Below are experts of layer 6 (counted from 0) of a mixture-of-experts language model. Rows are named router (the router's row for the expert), up (a neuron's input weights, with its number), down (a neuron's output weights, with its number) and show model dimensions 0-127. Each number is 128 + 24 x the weight over its row's rms, rounded and kept within 0 to 255.
After each expert's rows: "comes before" lists some tokens at least twice as common just after its tokens as in all text; "gets" lists some tokens that make up at least twice as much of what it gets as of all text. This comes from a sample of Wikipedia text that the model never trained on. Tokens count by the router's weight.

# expert 23
router [123 119 124 151 162 150 123 141 149  95  95 105 103  97 141 124 112 115 146 165 137 144 115 154 117 123 118 147 148 129 110 148 103  75 135 140 102 115  70 138  74 139 162 135 126  85 100 153 121 126  78 138 112  80 128 138 141 165 136 117  95 158 122 109 156 118 153 157 114 140  85 171 100  91 109 125 105 141 181  97 136  94 140 112 137 134  85 165 154 186 138 116 141 138 127 123 140 115 116 141 143 100 114 177 130 135 137 142 113 164 108 153  93 105 152 167 132 129 125 125 133 153 151 156 137 150 118 138]
up0 [ 85 142 139 118 155  95 142  86 120  88 135 126 162 122 132 133 131 168 136 117 119 143 136 138 118 149 147  80 111 116 126 108  96  95 141 113 108  80 112  62  89  92  96 126 122  85 118 121 160 128 152 113 117 135 134  93 108 154 117 157 155 106 156 143 105 135 137 138 129 145 110 106 145 114 102 158 151 138 116 169 113 138 127 163 129 124 124 156 101 163 131 116 133 101  94 152 131 134 105 186 124 172 117 198 136 153 117 118  92  90 168 112 121 157 159 114 122 120 132 144 152 125 155 152 130 138  99 143]
down0 [134 138 146 137 124 101 136 162 101 144 139 114 150 120 106 162 109 142 123 129 104  77 113 165 126 106 145 146 144 116 119  73  88 131  99 133 104 114 165 105 140 134 169 143 151  94 109 112 122 153 134 123 118 149 129 108 110 144 120 139 155  91 142 167 123 145 179 116 143 141 161 108 145  87  97 115 107 121 110 137 152  89 123 164 119 139  77 132 159  97 145 117 141 109 178 118  77 143 101 106 122 103 164 145 146  94  94 133 104 100  92 163 134 133  51 153 109 125 127 111 130 140 103 126 141 119 136 130]
comes before: "ing", " of", "ice", "ed", " \"", "iv"
gets: " not", "act", " work", " end", " or", " success"

# expert 48
router [155 137  84 130 150 101 174 119 172  97 137 113 105 122 189 113 135 111 151 123 107 102  80 131 102 165 133 122 157  75 147 114 125 118 122 136 145 130 135 157 122  88 135 140 142 128 113 162 135 126 110 178 147 157 127 142 176  78 105 115 102 161 171 141 141 112 105 113 124 122 142  82 141 144 121 148 133 123 134 117 106 117 174 127 137 105  93 117 140  96  97 134 123 127 104 132 141  91 112 161 136 100 168 110 130  92 116 126 122 136 116  98  86 124 113 152 108 112 135  89 124 124 111 105 177 105 122  87]
up0 [143 101 138 105 159  82 152  88 137 114  91 151 125  87 152 142 107 140 126 143 142 131 126 172 164 104 131 167 167 131 115 110 121 160 128  97 149 134 157 111 119 143 169 148 109 119 118 152 148 123  75 103 128 106 101  89 111 121  85 132 127 139 105 146 179 130 141 124 143 194 138 143 115  68 130 136  94 115  74 170 120 120 144 170 131 124 148 137 139 136 114 116 143 164 142 127 133 115 136 107 126 170 111 101 102 156  96 149 133 115 126 122 113 149  79 109 147 153  96 146 142 156 115 153 120 115 122 133]
down0 [151 125 138 107 169 146 144 137 118 135  82 134 114 131 106 110 151 102 117 154 150 122 102 137 178 134 146 133 102 155 116 115 179 146  47 126 152 144 139  62 161 130 147  95 149 107 129 133 109 119  97 129 123 140 122 121 107 163 113 124 144 140 133 183 164 141 149 108 148 129 162 166 114 109 132  88 144  87 123 166 126 138 141 139 169 155 123 146 146 129 149 143 102 135 110  85 106 133  81 162 135 147 131 164 108 159 123 152 145 142 132 113 132 152 101 123 131 102 161 116 103 116 171 147 107 115 106 116]
comes before: "\n", "-", " The", " He", " In", " It"
gets: ".", "\n", ",", ")", "\"", ";"

# expert 174
router [131 131 158 115 141  90 132 130 126 108 126 101 109 133 108 121 150 150 135 164 136 149 140 132 154 125 120  89 160 133 121 132 132 160  91 164 155 137 123 109 110 105 118 134 171  99 144 135 148 108 107  98 160  71  97 146 154 110 128 100 123 109 114 114 160 112 139 120 101 112  97 106 202 137 120 102 106 161 156 151 121  76 155 117 109 113 154 134 143 152 119 117 144 135  66 100 115 165 152 103 120 162 145 107 104 136 116 148 157 129 115 178 140  88 120 119 180 127 127 129 122 135 124  69  89 129 154 116]
up0 [133 123 138 133 131 139 135 148  58 105  83 153 183 154 149 144  76 126 138 125 126 119 158 104  81  90 140 125 126 139 180 110 125 143 133 178 160 130 139 130 121 137 151 137 106 133 123 121 106  94 127 122 144 120 121 140 114 143 136 111 182 112 103 121 117 111 159 118 126 145 136  97 118 110 102 108 101 177 143 168 138 130 183  97  93 127 184  98 108 107 110 167 160 114 109 181 123 128 141  84 110 153 101 117 137 119 125 129 115 130 149 154 115 139 126 118 127 103 131 108 116 104 106 110 138 160  86 141]
down0 [136 147 125 134 121 139 120 106  93 135 102 121 126  88 138 136 138 108 179 126 183 112  96 110 155 116 156 126  91 114 140 146 147 116  98 147 185 140 172  88 169 130 144 124 121 153  98  55  99 130 127 118 105 151 122 137 112 155 130 132 153 152 127 136  97 152 144  99 130  92 101 163 113  84 129 116  99 144 109 160  92 118 170 127 124 152 131  80 126 117  79 130 135  98 156 127 168  93 118 151 153 110 144 147 140  98 128 129 157 124 113 139  92 117 138 113 139 129 170 132  92 167 147 112 137 125 117 127]
comes before: "s", "ing", "′", "ow", "on", "om"
gets: "d", "'", "p", "b", "ing", "ed"

# expert 168
router [110 119 140 177 144  68 104 122 159 124 129 106 120 154  94 169 133 142 115 139 124 153 137 139 117 121 130 170 146 148 153 127 153 130 112  95  89 124 143 136 135 142 105 132  82 138 143  79 131 133 117 150  73 104 139  62  93 141 134  92 129 105 155 127 173 106 100  90  85  92 121 151 142 112 151 132  72 141 123 110 150 138 142 108 125 120 179 158 110 135 126 137 131 139  81 106 143 134 109 135 140 126 162 138 127 124 167 171 146 131 121 124 108 131 166 136 139 132 143 118 112 136 118 103 115 133 173  86]
up0 [ 95 147 119 127 139  92 138  91 107 146 124 117 151  90 121 122 103 138 104 132 104 144 100 133 141 124 140 140 162 114 134 156 142 150 138 139 135 111 112 161 118 132 113 103 140 108 131 163 146  77 148 166  71 151 127 123 126 176 137 123 139 139 134 143 106  98  95 141 131 126 112 106 123  85 124  74 102 163  95  95 136 165 151 143 136 177  92 119 151 106 120 167 153 129 130 123 161 131 129 144  97 122 190 111 116  84 163 112 156 163 141 163 120 113  92 116 134 117 121 146 147 151 133 132  81 148 176  99]
down0 [125 120  95  78  61 105 123 160 143 103 109 127 103 113 138 140 104 131 102  70 117 122 111 141 134 169 128 110 116 124 166  95 141 101 123 102 140 111  89 132  98 141 119 150 142 124 142 123 134  98 127 152 111 127 121  94 144 124 120 158 163 138 134 151 169 121 158  99 160 112 147 105  90 153 129 188 148 143 176  98 120 156 133  83 120 171 139 117 163 119 123 132 134 118 131  98  99 142 151 150 168 135 121 107  96 135 128 157 165 151  89 157 134  90 122 111 133 141 161 113 136  99 133 100 115 116 133  87]
comes before: "y", "ing", "ies", "ity", "ic", "al"
gets: "iv", "th", "g", "c", "om", "v"

# expert 36
router [137 100 131 115 153 100  93 130 114 127 138 134 131 148 145 177 111 136 111 141 137 183 137 121 109  86 135 125 158 100 129 182 146 131 140 143 128  96 106 125 110 130 153 142 150 164 129 137 133  81 101 129 147 122 137 121 115 131 124  87  99 124 127  89 127  98 108 135 107  62 116 125 143 151 111 162 139 117 132 148 163 105 119  95  66  84 133 184 124 148 132 154 103 134 150 118 151 125 147 113 111 103 123 179 137 124 138 107 113 152 108 166  75 122 157 126 177 178 130 131  92 141 116 122 117 159 138 129]
up0 [110 134 174 137 143 135 154 140  68  80 127 140 182 145 139 120 126 143 128 100 131 124 134 126  99 106 108 106 116 115 157 107 152  96  79  91 165 130 111 103 154 160 129 122 112 110 115 107 141 102  88 100 125 125 139 109 127  87 142 115 122 135 172  97 116 159 119 107 143 136 129 128 136 126  94 159 117 133 114 119 177 113 156 117  88 109 145 176  98 168 170 146 126 137 124 120 125 154 103 117 155  84 150  99 103  96 163 115  78  96 115 129 165 108 133  95 142 107 113 134 148 138 136 165 123 114 149 120]
down0 [194 115 163 149 140 143 172 109 133 139 132 121 136 149 138 114 130  74 101  79 147 135  81 138 139 133 115 130 121 147 115 134  89 167 111 118 149 122 116 103 103 136 132 106 130 160 148 130 124 123 133 123 139 125 138 137 146 114 117  96 172 126 111 150 115 126 125 122 107 107 147 144 115 118 151 126 167 159 152 169 106 131  73 134 153 157 115 123 169  88 111 156 169 149 103 149 126  81 112 158 141 132 137 144 112  73 105 114  93 142 112 143 142  88 166 153 157 142 127 148  71 118 140 107 116 122  77 152]
comes before: "ed", "ing", " of", "s", "ion", "ive"
gets: "ct", "view", "it", " record", " number", "ment"

# expert 141
router [120  98 103 125 135 130 109 117 121 148 132 156 127 153  96 133 168 138  87 118 111 155 154 124 131 165 102 158  89  96 161 144 128 183 156 123 154 125 137 176  94 102  93 102 112 171 116 154 147 113 115 142 148  94 113 109 175 104 130 116 144 135 157 177 117 121 174 141 118 137 123 122 107 142 128 129 160 127 101 119 139 135 117 110 138  82 122  94  94 142 127 131 135 113 131 123  97 168  97 111 171 161  95 107 100 133 134 105 129 127 133  78 146  77 161 124 147 115 113 130  67 136 137 108 139 145 157 120]
up0 [117  97 146  95 138 158 195 149 114 145 120 132 124 139 125 127 142 105 149 124 158 144 100 134 150 159 117 152 151 140 148 144 143 122 138 129 126  99 101 104 119  96 123 121 162 119 114 132 157 118 121 114 128 126 168 111 149 105 131 152 102 109 137 134 104 103  89 154 122 133 109 133 101  88 111 177  79 112 141 167 119 140 114 151 114 102 106  91 193 126 123 161 131 120 163 122  71 122 111  84 130  83 132  87 148 127  98 176 142  75  79 136 103 124 142 139 141 139 128 103 140 120 107 139 113  89 131 100]
down0 [115 128 140 169 152 111 119 149 154 164 112 146 123 110 114 143  91 157 112 156 135 131 111 105 114 147 107 131 140 128 114 113 108 153 159 142 144 123 121 103 130 155 118  97  99 112  75  90 113  97 123 160 130 144 157 151 165 109 156  96 134 129 135 173 110  92 141 161 152 144 113 180 119 123 150 100 107 112  91 121 113 104  93 159 109 115 102 192 126 128  84 176 141 107 101  95  98 125 148 131 118 115 102 135 104 133  91  88 109 136 101 104 126 143 106 129 130 116  69 165 140 117 121 108 121  83 126 117]
comes before: " |", ")", "A", ";", "N", "I"
gets: "A", "R", "N", "S", "C", "E"

# expert 102
router [157  81 103 122 105 133 108 169 124 152 124 158 138 122  75  56 114 149 114 125 140  89 119 140  88 131 135 138  93 140 150 171 148 138 131 110 148 160 125 156 156 138 105 106 116 136 127 128  97 116  96 116  99 123 138 111 155  96 132 130 124 143 135 136 136 173  97 105 140 100 156  70  61 111 158 170 128 136 117 125 131 162 139 123 157 109 115 175  96 124 165 115 132 106 166 154 162 124 134 116 134 123 119 132 158 128 104 123 148 167 138 144 100 155 123 153 108 130 108 112 116  99 143 111 141 156 128 164]
up0 [120 102 109 140 141 153 133 111 134 125  81 144 149 102 108 105 129 132 122 111 136 179 111 154 146 156 163 118 163 125 123 176 125 108 187 119 101  98 140 125 171 155  69  96 130 122 167  94 178 117 103 128 125 125 119 163 106 162 133 109 114 145  96  95 160 130 130 146 107 130 117 138 130  72 152 124 198 140 137 124 118 145 129  84 136 143 128 128 136 117 123 111 136 149 117 149 113 137 113 123 100 159 152 123 145 141 152 143 106 167  68 133 110 139 141 153 117 126 157 116 139 132 140  89  75 139 119 122]
down0 [ 83 154 133 128 105 157 124 164 109 168 123 149 120 125 126 121 140 108 107 158 201 122 130 123 114 111 143 119 130 124  93 116 135 178 102  94 162 118 111 133 106 144 159 142 125 157 144 113 107 123 119 127 146 139 135  89 144 171 119 112 146 118 160 125 159 137 106 138 105 159 108  52 109 133 117 104 135 107 133 132 101 140  86 114 161 115 141 148 150 136 167 127 163 102  94 196 112 130 156 123 121 146 115 105  94 134 166 138 132 128 109  90 133 142 115 122 129 171  94  90  98 131 130  92 128  87 136 122]
comes before: " of", ",", ".", " Francis", " Mar", "ia"
gets: " San", " University", "or", ",", " President", " president"

# expert 152
router [105 102 111 126 108 108 135 167 121 130 146 153 128 134 104 135 147 113 152 143 154 143  87 147 104 139 114 144 115 117 121 150 159 139 111 170 178 113 105 157  83 161 140 112  97 102 118 116 146 119  97  90 122 104 126 117 141 102 135 111 144  76 150 128 106 146 159 114 110 124 106 139 146  81 144  89 165 109 112 118 163 110 145 149 151 119  75 160  65  93 109  97 109 113 198 135 126  85 158 154 121 143 121  95 106 120  89 123 154 146  97 149 152 110 133 109 137 122 116 133 129 118 138 145 101 125 157 120]
up0 [115 140 112 116 144 120 128 155  88 138 183 148 104  85  87 100 128 139 169 122 120 113 163 136 133 145  95 102 122 104 116 125  91 170 146 142 133 117 122 108 142 168 142 158 105 146 109 137 133 126 133  72 133 169 117 106  91 112 127 121 170  89 167 142 133 124 149 140 117 138 180 114 136 129 167 121 162 119 146 109 128 165 126 130 127 121 160 165 122 108 110 141 136 152 141 132 111 111 127 119  72  63 111 130 115 119 134 162 104 133 127 158 125 161 125 100  87 111 120 102 165  97 158 139 134 148  76 133]
down0 [128 140 146 150 117 145 105  89 110 169 127  90 119 122 152 150 109 107 168 152 143  82 143 184 143 136 152  63 145 126 151 108 134  85 140 129 119 125 128 112 131 148 144 155  98 148  83 128 142 111 110  88 146 164 104 121  92 156  89 138 141 143 128 168 148 112 134 124 100 130 140 124 103 132 121 149 125 119 144 141 139  88 129 114 138 142 169  98 145 115 145 187 137 105 101 115  95 111 100 151 117  93 108 167 142 136 110 178 152 133 122 119  94 115 117 127 122 186 105 138 138 160 146 167 113 150 134 146]
comes before: "er", " |", " Car", " of", " School", "west"
gets: " South", " North", " West", " East", " north", " south"

# expert 35
router [117 111 157 125 127 152 144 129 133 132 125 108 115  81 134 107 123 172 164 149 141 180 133 132 130  97 151 151 108  93 187 120 122  81 100 156 126  82 118 150 134 143 164 107 112 122 105 144 123 112 102 123 113 107 140 104 147 119  85 134 120 156 127 142  97 138 149 131 157 138 137 105  83 128 132  97 143 177 136 179 126 141 139  95 135 169 140 123  92 148 142  89 109 142  74 131 122 139 132 181 130 126 142 106 108 146 123 156 122 129 139 113 158 109 142 122 144  94 155 143 132 145 153 117 130 140  93 204]
up0 [ 99 139 120 128 190 125  83 150 141 106  90 149 167 141 140 152 162 131 134 147 161 124 127 159 106 141 133 150 116 149 144 117 121 124 109 180 149  95 112 112 113 109  98 128 133 122  84 133 136 151  93 133 159 149 116 175 198 105 124 128 138 117  90 177 126 125 103 117 174 143 123 117 114 152 111 141 143 122 166 156 116  87 155 131 104 148 136 119 128 130 127 144 121 113 110 157 108 101 175 124 133 121 149 110 129 122  83 144 153  81 157 114 142 127 149 117 156 109  84 115  99 136 137 157 105  85 116  98]
down0 [132  79 102 105 114 100 141 111 122 101 112 118 180 117  93 165 112 128 150  68  96 109 105 160 134 149 164 130 106 124  94 107 138 119 120 142 127 108 131 118 156 110 124  92 172 167 108 101 151 137  63 134 135 151 108 144  80 124  90 127 139 140 119 132 149 117 126 108 111 125 147 112 139 174 163 103 107 130 167 125 137  83  83 115 128 160 124 129 123 108 123 128 152 144  73 135 126 174 127 150 142 132 101 142 158 134  90 152 141 126 132 114 143 162 170  97 148 130 117 141  94 151 107 128 144 114 151 139]
comes before: "\n", ";", " ", " G", " L", " A"
gets: " |", ";", "-", ":", "|", ");"

# expert 63
router [140 110  94 153 175 141 112 139 151 155 130 117 133  81 122 126 147  90 122 115 120 134 107 111 147 124 164 158 146 133 102 112 129 169 113 121 137 119 134 115 120 139 140 117  91  94 150 142 168 100 121 130 131 104 158 119 107 117 131 145 117 168 133 109 130 135 167  98 173 145 136 118  77  75 156 128 151  81 113 127 165 115 154 165 151 146 125 135 145 130 105 111 100 150 123 119  95 109 154 146 173 161 116 123 154 160  82 123 105 164 156 122 109  87 141 141 146 136 151 159 174 106 122  84 137 109  94 171]
up0 [ 71 149 115 117 110 157 145 169 106 163 150 104 112 119 126 101 117  73 112 146 121 123 166 154 138 111 159 140  86 147 102  76 133 177 135 125  70 144 117 162 141 116 135 125 130 140 162 137 199 171 112 132 125 140  84 149 128 154  98 161 104 123 117 131 148 125 150 103 110 110 101 118 124 127 141 101 100 121 131 149 102 139 144 114 143 116  99  75 138 152 136 130 183  80 122 141 130 117 169 124 129 109 135 125 111 145 136 149 144 150 100 127 105 131 146 110 125 162  92 161 135 116 131 129 137 121 116  93]
down0 [179 125 137 111 175 111 109 112  90 108 115 162 132 116 114 142 125 124 118 151 124 103 121 166 115 156 134 141 132 115  90 168 174 108 130 153  53 128 111 132 129 171 119  78 135 127 139 158 115 110 171 123 105 126 172 140  70 133 113 130 122  96 131 150  77 125 106 161  85 145 130 159 139  92 134 147 118 135 116 131 125  97 145 135 116 112 114 130 104 149 164 151 133 104 110 144 117 155 110  74 144 145 134 117 134 136 115 128 163 116 113  99 175 155 102 147 114 141 148 127 140 148 101 118 106 163 149  99]
comes before: " be", " the", " ", " have", " re", " a"
gets: " to", " for", " would", " For", " not", " could"

# expert 181
router [ 74 133 125 115 125  96 122 115 136 124  90 120 116 131 118 172 144 142 159 108 118 124 159 115 138 148 128 122 157 142 174 162 117 117 106 135 113 137 118 104 114 142 138 152 125 106  87 124 101 129 158  85 163 164 112 114 118 114  84 142 137 100 177 153  94 153 111 152 110 138 124 209 115 118 163 109 144 114 146 138 136 113 118  68 168 100 132 127 136 128 111 127  76 104 108 148 114 111 115 140 130 146 118 106  85 110 138 133 123 124  90 124 135 165 100 113 168 131 129 150  87  93 162 128 106 139 174 126]
up0 [ 93  75 108 139 120 102 145 153 112 125 130 102 104 108 103 122 120 137 158 137 118 131 133 128 133  81 114  96 127 113 117 118 119 145 119 112 102 144 175 112 132 188  90 144 146 103 135 110 114 124 121  99 107  85 164 172 117 153 125 145 158 132 201 124 116 129 121 114 129 144 150 156 126 100  85 124 153  97 141 109  97 171 151 115 124 121 145 128 109 162 146 155 148 104 107 144 163 142 135 112 129  94  97 176 108 121  97 128 113 120  75 140 104 139 113  84  88 107 137 109 122 159 142 121 178 111 131 137]
down0 [155 117 121 144  96 113 131 139 104 148 157 133 132 144  95 141 168 168 129 145 146  71 120 133 117 144 141 145 157 135 124 127 147  75 121  99 101 141 119 152 145 115 100 189 119 124 148 114 141 104 170 153 149 158 141 154 149  85 135 122  89 172  94 123 151 141  65 134  97 132 118  83  99 161 151 106 113 157 106  78 158 131 103 132 156 123 154 109 125 118 173 161 130 148 137 123 104 147 129 107  95 140 123 105 129 146 118 120 108 153 114 141 137 115 110 134 149  95 123 143  84 117  86 124 142 165 155 131]
comes before: "er", "ing", "y", "il", "en", "ci"
gets: " S", " K", " Z", "z", "S", "s"

# expert 15
router [126 138 128 119 154  68 111 109 132 131 103 138 116  73 106 141 139 106 151 144 116 142 131 117 119 116 128 141 136 110  75 162 137  83  65 166 125 126 141 157 114 129 138 117 158 110 106 118 146 134 127  99 110 133 118 157 154 164 119  96 157 159 171 115 128 163 142 114 105 125 134 142 113 137 126  73 128 135 112 119 165 106 137  97 145 149 150 133  68 129 123 120 132 100  94 157 107  96 138 129 141 165 106 139 122 122 181 161 154 149 166 186 140 158 142 136 160 116 160 126 121 109 126 128 162 169 111 126]
up0 [119 132 119 130 136 130 157 171 141 137 217 141 143 122 100 131 154 140 159 143 101 134 132 138 132 168  82 166 120  91 113 140 144  94 130 123 120 170 173 129 144 156  98 133 104 130 112 150 108 115 128 126 114 122 106  80 170  70 160 145 112 136 129 153 129 153  89 111 166 120 157 127 180 129  93 121 135  82 112 100 129 180 131 103 144 174 135 144 102 155 107 116 107 129 132 134  80 127 110 130 131 115  99 123 162 118 142 121 122 100 122  88 154 115 156 100 122 111 127 145 131 125 111 126 137 106 124 117]
down0 [150 141 133 128 128 147 110 125  49 140 130 117 133 132 173 112 114 102 117 140 104 139 167 115 136 141  88 123  81 118 151  89 107 138 138 127 132 119 153 137 153 138 170 123  76 133  92 130  96 139 128 192 119 145 152 124 101 172 109 121 134 157  83  93 112 115 125 110 150 136 122 131 119 135  66 112  86  91 140 162 101 143 160 114 110 135 144 165 108  93 120 129 146 131 128 105 161 112 100 137  91 111 123 129  91 143 102 130 166 159 135 129 105 136 140 159 107  90 144 135 144 139 146 155 121 134 140  91]
comes before: "er", "s", "y", "en", "ing", "ers"
gets: "ck", "ick", "ill", "tt", "y", "d"

# expert 145
router [113 107 158 159 108 126 151 118 141 150  84 110 126 149 124 122 101 141 124 134 124 121 133  88 102 142  89 119 111 130 139 147 118  84  93 158  84 122 106  85 126 103 152 153 145 117 112 142 110  86  94 103 120  98 107 117 156 114 100 132 141 133 180 175 140 151 139 113 113 136 119 132 114 131 134 135 127 135 127 155 125 137  76 135 171 168 146 101 122 115  89 142 131 107  95 122 175  97 103 154 153 154 146 125 175 102 156 134 150 108  92 168 118 132 112  84 106  82 180 117 106 103 138 108 141 137 153 144]
up0 [149 127 107 141  77 124 165 146 142 100  67  79 166 138 140 105 113 132 192 113 124  96 115 128 167 176 125 127 149  95 135 125 147  97 156 139 120 141 136 106 126 120  97 142 108  85 141 133  94 118 132 103 126 136 145 133 120 136 172 157 102 111 150 192 136 105 133 145 135 138 153 113 156 103 114  80 132  95 126  90 140 145 142 153 130 124 141 101 121 119  98 122 112 129 133 163 154 122  99  93 141 108  99 130 120  97 107 161 152 113 146 149 110 139 127 159 105 115 104 150  83  94 128 157  90 119 118 129]
down0 [155 119 121 117 171 118 104 126 139 116 160 155 151 154 136 140 135 125 103 197  92 131 108 123 150 114 162 110 138 134 150 124 129 106  72 112 113  99 129 133 125 149 149 118 149 140 112 150 155 122 132  99 174 114 108 114 138 118  86 110 129 123 133 141  98 117 133  87 110 127  59 133 112 116 101 138 131 139  90 116  91 113 114 161 122 127 163 105 120 132 125 176 146 137 163 155 158 115 145  82 134 109 153 133 109 168 110 126 145 123 145  93 149 159 106  52 141 121 139 106 128 126 123 151 119 179 154 163]
comes before: "ill", ".", "y", "or", "an", "e"
gets: " H", " J", "r", " K", "en", "er"

# expert 167
router [142  71 108 129 144 114 155 123 115 112 119 154 106  79 132 125  94 134 116 128 113  79  96  85 158 155 116 141 132  99 156 148 112 172 144 126 149 124 136  97  74  85 125 107 118 123 156 172 128 101 112 123 129 114 118 127 145 139 109 128  91  92 135 154  99 120 124 124 116 149 162 134 112 177  98 135 155 167 103  89  97 105 120 103 135 113  95 115 101 154 122 122 135 160 101 116  81 126 100  75 134  91 139 142  92 137 132 130 118 181 134 136 165  98 131 101 146 106 125 136 122  99 143 129 138 128 128 163]
up0 [109  93 153 136 129 117 170  97 160 173 161 147 105 143 110 102 105 152 173 138 128 155 137 119 122 112 134 124 101 147 112 125 134 125 171 156 111 123 118 168 113 119 156 163 128  82 141 160 128 109 158 114 161 174 115 161 120 108  92 109 126 126 125  95 144 118 140 133 106 109 106 134 148 154 127 124 116 109 132 117  54 118 136 137  98  86 122 137 130 161 200 144 163 139 159 122 102 124 121 138 140 107 123 139 138 103 133 136 111 134 160 109 109 158 100  85 148 109 164 116 109 174 124 168 122 122  90 109]
down0 [154 142 110  96 110 133 143 133 112 195 123 130 130 127 103 112 160 110 126 136 155 117 119 102 130 133 127 124 103  97 144 149 135 168 143 101 138 123 125 136 129 160 126 109 109 141 108 108 107 136 177 139 112 109 134 125 131 138 129 127 117 145 131  88 135 132 135 104 148 175 106 128 158 112 133 135 115 151 108 167  93 134 133 134  99 135 122  97 167 145 140 161 134 125 116 173  86  81 165 145  84 167  97 153  88 118 107 124 156 152 126  72 177 139 105 142  90 110 104 132 109 106 173  89 175 128 139 179]
comes before: "S", "A", "T", "C", "I", "R"
gets: ".", "S", "A", "I", "E", "C"

# expert 138
router [128 145  98 132 125  97 126 120 130 102 185 168 116 139 134 137  95 153  97 172 136 145 112 137 133 137 108 154 130  96 109 192 129 110 115 104  98 129 100  88 163 153 155 141 122 126 156 178 115 101 119 142 110 119 137 137 121 127 114 111 102 148 186  98 151 135 100 102  90 130 125 134 107 140 104 118  82 109 153 119 131  93 111 110 109 145 130 138 122  90 123  91  98  73 110 155 158 127 142 121 127 134  98 139 119 101 128 129  91 129 151 116 100 146  95 128 110 106 168 138 103 147 123 118  80 168 158 165]
up0 [130 165 172 149 125 143 109 214  64 161 142 155 123 110 116  74 120 144 134 139 133 120 121  90 102 135 124 137 114 115 114 132  86 122 131 107 132 102 123  94 148 136 174 175 124 131 143 120 169 114 104 124 124 162 137 139 120 108  75 120 161 131 148 125 152 149 128 153 157 123 138 149 119 156 101 128 121  92  99 164 161  86 123 141 120 100 145 153 144  94 145 131 139 111 138 114 154 106 137 105 118 131 147 117 142  98 128 112 106 106  97 100  96 165 101 150  88 185 138 129 131 134 119 141 116 114 126 147]
down0 [136 109 113 107 167 125 121 156 129 128 135 121 120 115 157 113 124 154 174 103  91 106 149 151 106 116 117 121  94 145 116 106 108  94  89  87 125  77 108 149  99 114 102 111  87 150 105 118 104 143 102 165 129 151 141 134 161 134 143 106  73 148 131 108 126 153 120 123 126 117 112 108 117 154 122  97 147 136 159 156  59 105 120 148 118 106 151  99 124 128 160 121 170  60 117 127 146 127 118 138  95 113 124  88 115 116 145 171 122 134 138 153 194 131 113 149 116 114 151 134 136 104 117 116 152  84 131 103]
comes before: "er", "ers", "ri", "ry", "il", "ic"
gets: "ur", "ist", "ut", "iv", " count", " part"

# expert 1
router [143  87 115 156 109 135 112  99 146 107 165 151 123 133 110 100 157  88 101 110 127 120  95 114 124 135 140 114 102 152 127 134 128 157 157 137 114 106  60 107 133 108 113 117 142 113 120 150 192 132 166 149 138 112 143 144 102 128 121 144 104 142 103  93 153 162 108 143 133 135 166 166 117 147 136 127 181  94 116 164 172 146  82 136 134 131 109 117 123 141 113  99 118 113 167 112 148 127 153 131 130 113 111 129 125 174  80 102  89 157 137  91  86 147 138 132  96 119  87 135 116 132 126 131 119 107 109 185]
up0 [130 103 155 132 143 137 158 131 116 121 147 134 138 134 174 105 108 131  94 101 136 116 114  86 134  69 136  77 104 127 137 144 153 121  97 121 117 119 112 162 181 102 122 109 114 145 166 152 116 108 155 104 131 162 121 183 119 156 127 143 136 100  96 160 107 121 126  99 154 116 148 123 148 162 118 105 153 112 161 160 150 135 117 106 120 118  91 136 150  88 108 135 112 140  83 167 173 102 132 135 105 102 130 113 164  72 137 122  93 138 121 104  86 160 132 103 128 143 112  89 143 115 120 165  97 121 109 112]
down0 [104 157 148 122 108 141 170 167 141 142 129 131 166 161 178 139 115 140 134  88  98 134 194 152 128 173 143 132 133  96 152 116 107 111 145  82 155 108 170 130 122 163 116  79 130 106 126 146 127 176 127 152 128 137 142 111 159 144 107 141 112 138 153 130 101 134  87 131  92 129 145 128 146 140 187  96 117 126 128 154  99 152 148 109 160 114 143 123 153 148 110 120 155 128 124 144 157 132 119 139 146 177 123 124 163 135 121 118 140 132 108 121 144 141 131 172 122  99  84 126 166 173 145 121 159 155  96 148]
comes before: "ce", " the", "p", "c", "per", " a"
gets: " for", " on", " ex", " su", " On", " vi"